config.toml
d_shared_expert = 0
lr = 0.00284
seq_len = 1024
Below are experts of layer 9 (counted from 0) of a mixture-of-experts language model. Rows are named router (the router's row for the expert), gate (a neuron's input weights, with its number), up (a neuron's input weights, with its number) and show model dimensions 200-239. Each number is 128 + 32 x the weight over its row's rms, rounded and kept within 0 to 255.
After each expert's rows: a language model's description of what the expert responds to. This comes from a sample of Wikipedia text that the model never trained on.

# expert 0
router [176 121  77 156 137 133 139  99 109 162  90 158 158  71 176 119 144 111 175 152  78 145 135 160  82 142 115 130  71 119  77 128 138 178 172 137 129 166 142  97]
gate0 [133  89  98 172 121 105 156  79  95 111 101 134 123  90 124  80 159 118  92 144 131 117  89 122 104 131 128 128 109 164 127 154 154 135 169  84  85 168 167 109]
up0 [ 90 103  94 116  91 117 111 184 139 141 111 182  72 165 145 125  89 106 183 116 115  86 121 149  57 173  83  79 144 139 118  83 147 148 196  52  91 107 118 127]
gate1 [142 108 141 100 143 126 167  99  96  90 134 153 118 100  80 109 133 130 156 174  87 167 146 114 146 114 174 140 102 115 144 177 165 184 129 142  79 122 164 128]
up1 [105  91 163 209 126 163 109 137 167 183 170 137 124 109 117 132  96 131  62 119 137 128 173 130 136  93 104 145 151 117 113 105  86 111 226 145 138 144  90 145]
gate2 [184 137 152 125 145 121 171 135 124 145  90  81 126  89 138  93 157 124 138 135 108 154 130 115  91 160 159  77 205 140 147 138 106  77 148 143 152 142 150 143]
up2 [179 139 145  96 162 135 141  80 128 141  91 115  67 122 129  89 149 139 116  89 118 175  91 108 114  64 116 105 170 124 121  88 143 151 115 105 119 118 130 159]
gate3 [169 165  97  64 129 154 186 171 146 120  97 145 155  68 134 177 177  93 157 169  97 171 140  82 128 118 108 104 152 132 120 195 117 111 121 151  49 118 121 151]
up3 [ 85 128  89 138 148  70 138 108 157 129 134 141 169  83 121 168 134 138 114  88 102 181 135 112 102  57 206 170 121 110 111 153  87 144 129  88 126 108 120 182]
gate4 [137 109 162  87 112 117 151 176 146 130 179 110 213 147 189  86 184 123  98 142 111  76 137 105  90 199  86  89 178 100 101 133 151 145 105 165 132 117 163 133]
up4 [136 131 145 129 113 133 176 136 172 147 139  86  87 144 107  85 113  99 124 138  95  73 115 155  82 177 147 148 166 117 114 119 131 170 108 150 122 101 182 132]
gate5 [157 124 107 114 112 112 186 131  60 105 108 139 124 120 127  63  87 143 184 154  89  89 113 147 109  90 103  99 152 141 148 107 172 120 143 127 149 170 120 124]
up5 [117  91  29 156 115 141 155 140 117 156  75 115 137 119 110  93  48  87 167 177 126  72 143 119 109 102 133 107 131 139 129  97 146 128 167 128 130 126  55  86]
What it handles: Personal first names

# expert 3
router [102 108 148 202 198  99 136 107 130 140 102 106 157 109 221  94 111 106 216 128 108 137 122 150 148 143 101 166 100  87 114 152 212 170 158 130 113 144 136  88]
gate0 [134  91 150 140 207  90 160 160 160 125 114 154 186 104 145 187 107 105 137  59 151 103 128  56 106 121  96 131 107 132 163 121 210 170 170 103 169  72 112  92]
up0 [130  74 147 151 159  90 139 113 168 136  96 122 114  63 117 130 153 135 131  99  99 156  81  72  59 129  74 122 161 165  94 195 194  83 166 109 126 150 130 154]
gate1 [131 155 148 105 179 146 121 122 118 147 181 169 149 108  96 150 140 108  82 129 153 126 139 128 147  92 133  77 103 158 108 110 206 133 190  91  78  82  98  79]
up1 [148 126 127 159  89 174  70 147 125  90  71  87 157 143  97 177 142 129 148 136  83 185 139 117  90 153 175 129 140 103 109 171  87  87  95 161  97 191 192 112]
gate2 [134 107 124 102 128 144 121  86 138 101 125 144 149 182 166 194 143 137  97 128  97 159  83 135 130 102 103 100 199 129 134 116  98 118 137 123 186 138 124 157]
up2 [170 151 127 163 144 127 108  95  99 132 184 146 121 153 140  67 119 137 122 126 193 100  95 150 113 176 209 113 149 122 108 151 109 123  80 170 153 139 137 150]
gate3 [153  70 108 187 196 113 173 129  98 120  95  72 159 120 122 167 107 140 115 116 149 115  96 146 165 126 108  95 132 117 207 130 127  95 201 201  75  98 127  80]
up3 [135 100 137 241 124 115 158 104 158  98 167 102 105 107 102 106  84 139 160 123 179 154  72 110 160 119  82 185 109  98 139 131 118 128 120 148 108  94 130 104]
gate4 [123 112 119 124 130 145 137 149  66 141 107 134 109  96 190 122 119  82 127 110  93 108 148 109 126 125  55 159  80 129 122 188 191 114 104 127 114 167 102 112]
up4 [125 126 139 117 154 140 138 149  78 182 115 110 112 133 117 147 146 103 111 151 183 112 116 141  95 122  89 110 114 102 188 178 139 171  96 119  97 138 128  98]
gate5 [103 121 169 141  65 108 161 167 125 171 114  97  90 165 176 130 111 183 125 152  70  51 130 101 137 112 131 107 150 100 208 135 164  89 129 148 124 146  63 175]
up5 [139 159 164 128 115 149 202 140  65  91 121 191 190 125 161 167 169 110 163  97 159 160 160 108  78  88  89 130 102 151  96 145  59 138 129 115 153 125 150  71]
What it handles: Articles and determiners

# expert 21
router [188 158  94 139 195 130 106  89 114  80 122 130 135 109 146 120 120  78 206 152 123 114 140 138 116 106 111 205 129  63  51 171 145 163 115 120 135 166 141  75]
gate0 [108 130 110 156 153 143 145  72 119 151 115 136 201 177 204  97  99  98  77 124 115 112  98 131 191 101 167 151 161 140 111  94 106 175 149 199 169 166 105  76]
up0 [142 145 138  73  91  90 158  89 168 139 131 156  98 106 129 103  75  93 143 105 162 131 111 127  99 136  66 116  79 128 167  93 117 136 145 141  54  81 123 158]
gate1 [ 87 163 114 158 139  91 182 118 179  87 155 143 130 108 171 136  21 140 110 148 134 166  96 122 134  88 162 115 137 141 126 141 120 169 107  93  58 164 141 128]
up1 [112  94 160 115 111 149 158 145 125 228 156 120 128 138 101 103 166  80 161 125 136  91  97 116 136  98 131 116 121 109 124 141 136 128 143 129 154 102 120 121]
gate2 [ 93 106 139 126 174 114 119 163 154 155 115 121 147 129 147  81 133 178  96 115 126 110 136 108 130  90  96 183 154 155 170 126 144  88 135 196 152 142 131 160]
up2 [ 97 138 166  92  98 170 109 142 173 141 170 135 104 115  75 143 132 138  95 163 139 149 100 124 176  90 141 132 136 121 144 133  63 135 144 130 116 101 139 168]
gate3 [102 107 244 151  82 127  90 136 179 156 133  45 141 111 118 238  83 166 105 142 110  47 105 149 136 147 121 151 137  95 187 142 108 167 165 176 154 145 139 181]
up3 [154 130 216 172  89 124 136 111  84 174 142  82 148 125  69 161 120 155 115  84 112 186 137 123 111 150  38  97 107 140 136  21 120 145 112 138  91 119 115 111]
gate4 [104 201 150 165 104 177 146 134 128 173 194 143 134 138 193  31 105 177 141 129 179  96 177  94  93 147  82 189 133  93  94 166 140 112 119 102 120 187 104 112]
up4 [158  57 143 129 191 126 166 118 107  73  87  86 136 128  45 214 142 122 114 100 129 138 130 139 145 125 148  78 115 128 133 150 202 148 149 153 148  61 127 123]
gate5 [127 144  91  93 137 168 172 140  76 138 105  79 166 153  48 126 152 139 128 107 108 116 204 165 148 134 158 119 136 104 121 149  68 117 127  82 126 130 209  70]
up5 [159 153 166 110 123 154 167  53  76  63 133 100  87 109 119  93 126 154 139 136 154 113 162  99 129 120 100 146 122 107  99  72 172 113 108  63 112 117 141 136]
What it handles: Name word pieces

# expert 22
router [140 128 153 130 173 135 109 151 132 136 113 151 127  92 116 126 118  92 161 119  91 131 152 128 106 112 140 186  60 130  95 157 147 173 139 152  90 143 133  48]
gate0 [131 147 113 133  55 130 124 121 152 164 130 175 100 167  53 157 161 117 108  98 125  84 160 106 187 153  91 160 151 156 175 128 158 111 123 140 143 120  74 165]
up0 [115 135 153 115 139 155 110 114 158 178 169 134 128 127  67 123 111  85  98 108  53 139 118 145  96  86  96 103 171 150 161 171 103  99  77 140 195 136 135 132]
gate1 [137  92  99 116 166 166 136 161 147 104 132 150 131 156  60  83  86 171 149 167 138 160 133 132  88  88 165 147 154 134 137 147 162 105 108 122 208 119 120 145]
up1 [108 116 112 151 129 178 127 144 130 160 185  80 159 111 176  87 131 106 110 126 141 140 142  92  87  94 101 114 101 100 184 112 108 111 164 174  83 191 156 139]
gate2 [146 155 114 136 169 157 114 158 167  86  79 136  87 173  95 144 125  91 142 129 151 135 116 160 109 164 112  98 110 144 106 120 144 119 123 153  79 150  44 108]
up2 [118 174 120 146 141 100 109  93 113  87 131 176 105  79 109  77 156 142 101 180 186  92 149 147 151 116 151 106 122 120  80 103  83 132 116 163 102 179 123  73]
gate3 [114 122  97 122 109 170 145 115 126 126 106  90 126 141 108 152 100 164 111 117 125 148 140  93 126 119 132 111 153 142 173 148 152  77 116 147 160 162 161 124]
up3 [126 108 106 118 145 139  79 141 150 137 111 125 139 130 141 159 122 156 147 141 158 145 104  86  84 111 152 195 142 146 196 115 155 122 154 101 142 116 129 144]
gate4 [153 151 131 193 117 113 135 159 164  88  94  81 114 148  80  72 161 133 170 111 161  97 190 165  91  76 142 106 146 121 185 149 131 148 177 122  62 129 104  83]
up4 [121 103  59 160 123 150  87 181 130  98 140 138 116 142  96 151 123 138 103 170 170 101 111 138  77 159 146 117 107 108 163 130  62 159 126 118 134 143  88 115]
gate5 [116 162 154 134 110 109 181 149  97  88 117  98 113 163 146 138  84  74 147 128  91 117 121 195 196  90 149 179 149 104 120  98  95 144 144 163 142 142 106 147]
up5 [113  73  80 116 187 147  94 118 154 146 123 159 131  88 105  76 166 176 101 139 155 120 150  51  68 127 136 108 114 174 136 178  95 116  99 108 114 125 158 104]
What it handles: Place and institution names

# expert 16
router [174 157 156 145 112 118 157 119  91 102 141 141 155 139 131 139 137 106 134 143 126  81 114 115 111 117 102 187 137  78 106 109 127 125 153 124 146 164  95  88]
gate0 [ 92 106 154 129 103  90 127 147 129 144  70 152 160  96 116 142  87  82 132 119  64  87 195 133 142 172 140  57  92  96  67 123 118 105 148 166 137 123 102 189]
up0 [140 119 116  87 149 190 178 111 150  68 153 118 144 123 121 149 150 108 145 124 129 141 135  95 119 131 159 138 107 247 154 134 125 122 160  86 142  94  96 136]
gate1 [104 124 181  90 148 111 109 155 152 135 143 103 159 121 104 118 104 139  85  86 145 133 112 153  87  94 205  92 119  59 187 127  83 100 160 197 140 135 101 139]
up1 [ 94 128 129 128  93 101 135 134 163 165 150 140 150 147  95  84 137 129  82 123 142 157  29 130 109 149 171 184 135 114 145 160 160 115 144 131 129 135  87 164]
gate2 [125 169 121 108 116 147  64  81 170 119 124 129 206 141 170 135 125 104 139 145 178 108 132 162  94 119 121 164 166 100  94 142 149 158 145 138 119 117 143 133]
up2 [159 156  92 177 114  99  99 119 101  95 149  88 146 134 111 163  94  71 132 145  91  91 155 118  88 142 114 165 122 129  67  97 113 110 108 152 162  31 128  96]
gate3 [134 115 153 142  88 177 157 109 155 126 115 187 113 100 175 163 139  65 108 163 134 113 150 111 110 139 154  87 160 119 153 195 171 134 144 165 112 113 134 170]
up3 [ 82 163 105 123 170 122 152 148 166 167 118 110 111 171 101  68 126 117 145 109  66 124 131 147 138 100 102 160 112  37 124  65 175 111  79 107 133 112 157 106]
gate4 [103  64  94 150  75  50 112 155 131  60  80 147 149 189  57 158 112 131 179 119 114  89 145 134 111 163 119 105 130 120 115  98 103 135 120 109 113 117 197 109]
up4 [148  87 133  84  99 146  80 131 123 168  74 165 103 149  81 150  96  92  92 129  97  96 114 139 132  93  50 117 120  95 174 158 146 136 139 155 151 130 178  77]
gate5 [178 104  97 202 106 148 129  92 141 108  70 107 164 192  81  96 161 125  89 126 115 112 151 171 157 160 116 130 109 140 151  94 166 152 140  83 119 166 186 192]
up5 [176 113  62 170  85  83 136 151 176 125 135 108  97 168 170 112  86 116 165  80 121 127 129 148  67 148  97 101  50 173 129  97 157 168  91  80 112 116 146  77]
What it handles: Foreign name vowels

# expert 10
router [158 134 128 130 163 122  78 143 121  69  69 190 147  49 139 185 120  91 128 118 159 151 104 123 125 171  89 196 128  52  92 161 184 160 118 140  95 180 132 107]
gate0 [100 118 111 160 113 108  99  83  96 101  97  81 156 158  76 129 122 106 160 110 139 149 141 137 149  93 110 109 117 138  98 161 137 163 134 122 133 145 178 176]
up0 [148 154 119 148 154 144 147 133 152 105 120 183 102 117 179  84  93 138 152 117 157 117 116 103 147 171 127 157 150 109 114 100 145 175 126 150 148 139 118 157]
gate1 [149 132 138 144 147 133 174  89 135 182 103 134 116  56 143 126 107 122 122 123 130 160 134 177 117 104 134 119 144 100 141 149 138 149 113 158 114 105 158 111]
up1 [ 71 131 155 109 118 108 117 135 110  90 152 107 160 184 105  86 159 124 146 151 113 135 154 135 136 135 156  87 122 155 112  36 105  82 102 129 142 104  97 105]
gate2 [ 79 119 134 111 141 129 107 115 109 154  86 139 129 161 119 116 144  84 153  91 145 102 144 117 159 102 153 122 108  89  71 156 169 135 136 114 134 154 118 144]
up2 [155 100  98 135 107 132 127 171 163 144 167 112 160 100 186 127 110 118 140 148 163 142 102  83 100 156 154  92 107 133 135 127  81  77  92 132 126  58 118 102]
gate3 [166 129 152  96 103 127  77 155 145 137 118  84 126 123  92 131  98 126 141 138 116 163 125  92 107 130  75 140  67 150 145  98  78 155  85 149  77 150 115 182]
up3 [102  59 103 180 116 160 184 110 101  80 137 130  93 176 116 112 136  69 125 116 131 158 143 118 141 148 220  96 127  94  55 145 163 126  85 131  88 101 118 121]
gate4 [104 121 127 137 205 121  94 122 121 125  96 142 173 124  97 154 147 104 146 120 152 151  96 173  94 205 118  84 161  51 124 182  81 156  58 125 108 100 106  95]
up4 [127 130 126 161 118 151 145 113 143 179 136 122 147 131 142 123 155 108 123 135 140 156  74 103  78 127 138 117 145 155 157 170 144 115 107  81 128 112 161 124]
gate5 [132 153 179 140 189 145 161 143 105  70  76  92 125 146 117 141 181 131 146 119 164 201  93 138 160 109  60 161 156 123 118  85 141 155 151 178 126 129 141 201]
up5 [131 184 171 159 115 114 133 120 148 129 139 152 173 125 133 175 168 187 138 145 147 157 126 157 106 154 135 179 137 150  72 134 108 150 118 200 167  70 130 160]
What it handles: Year and score digits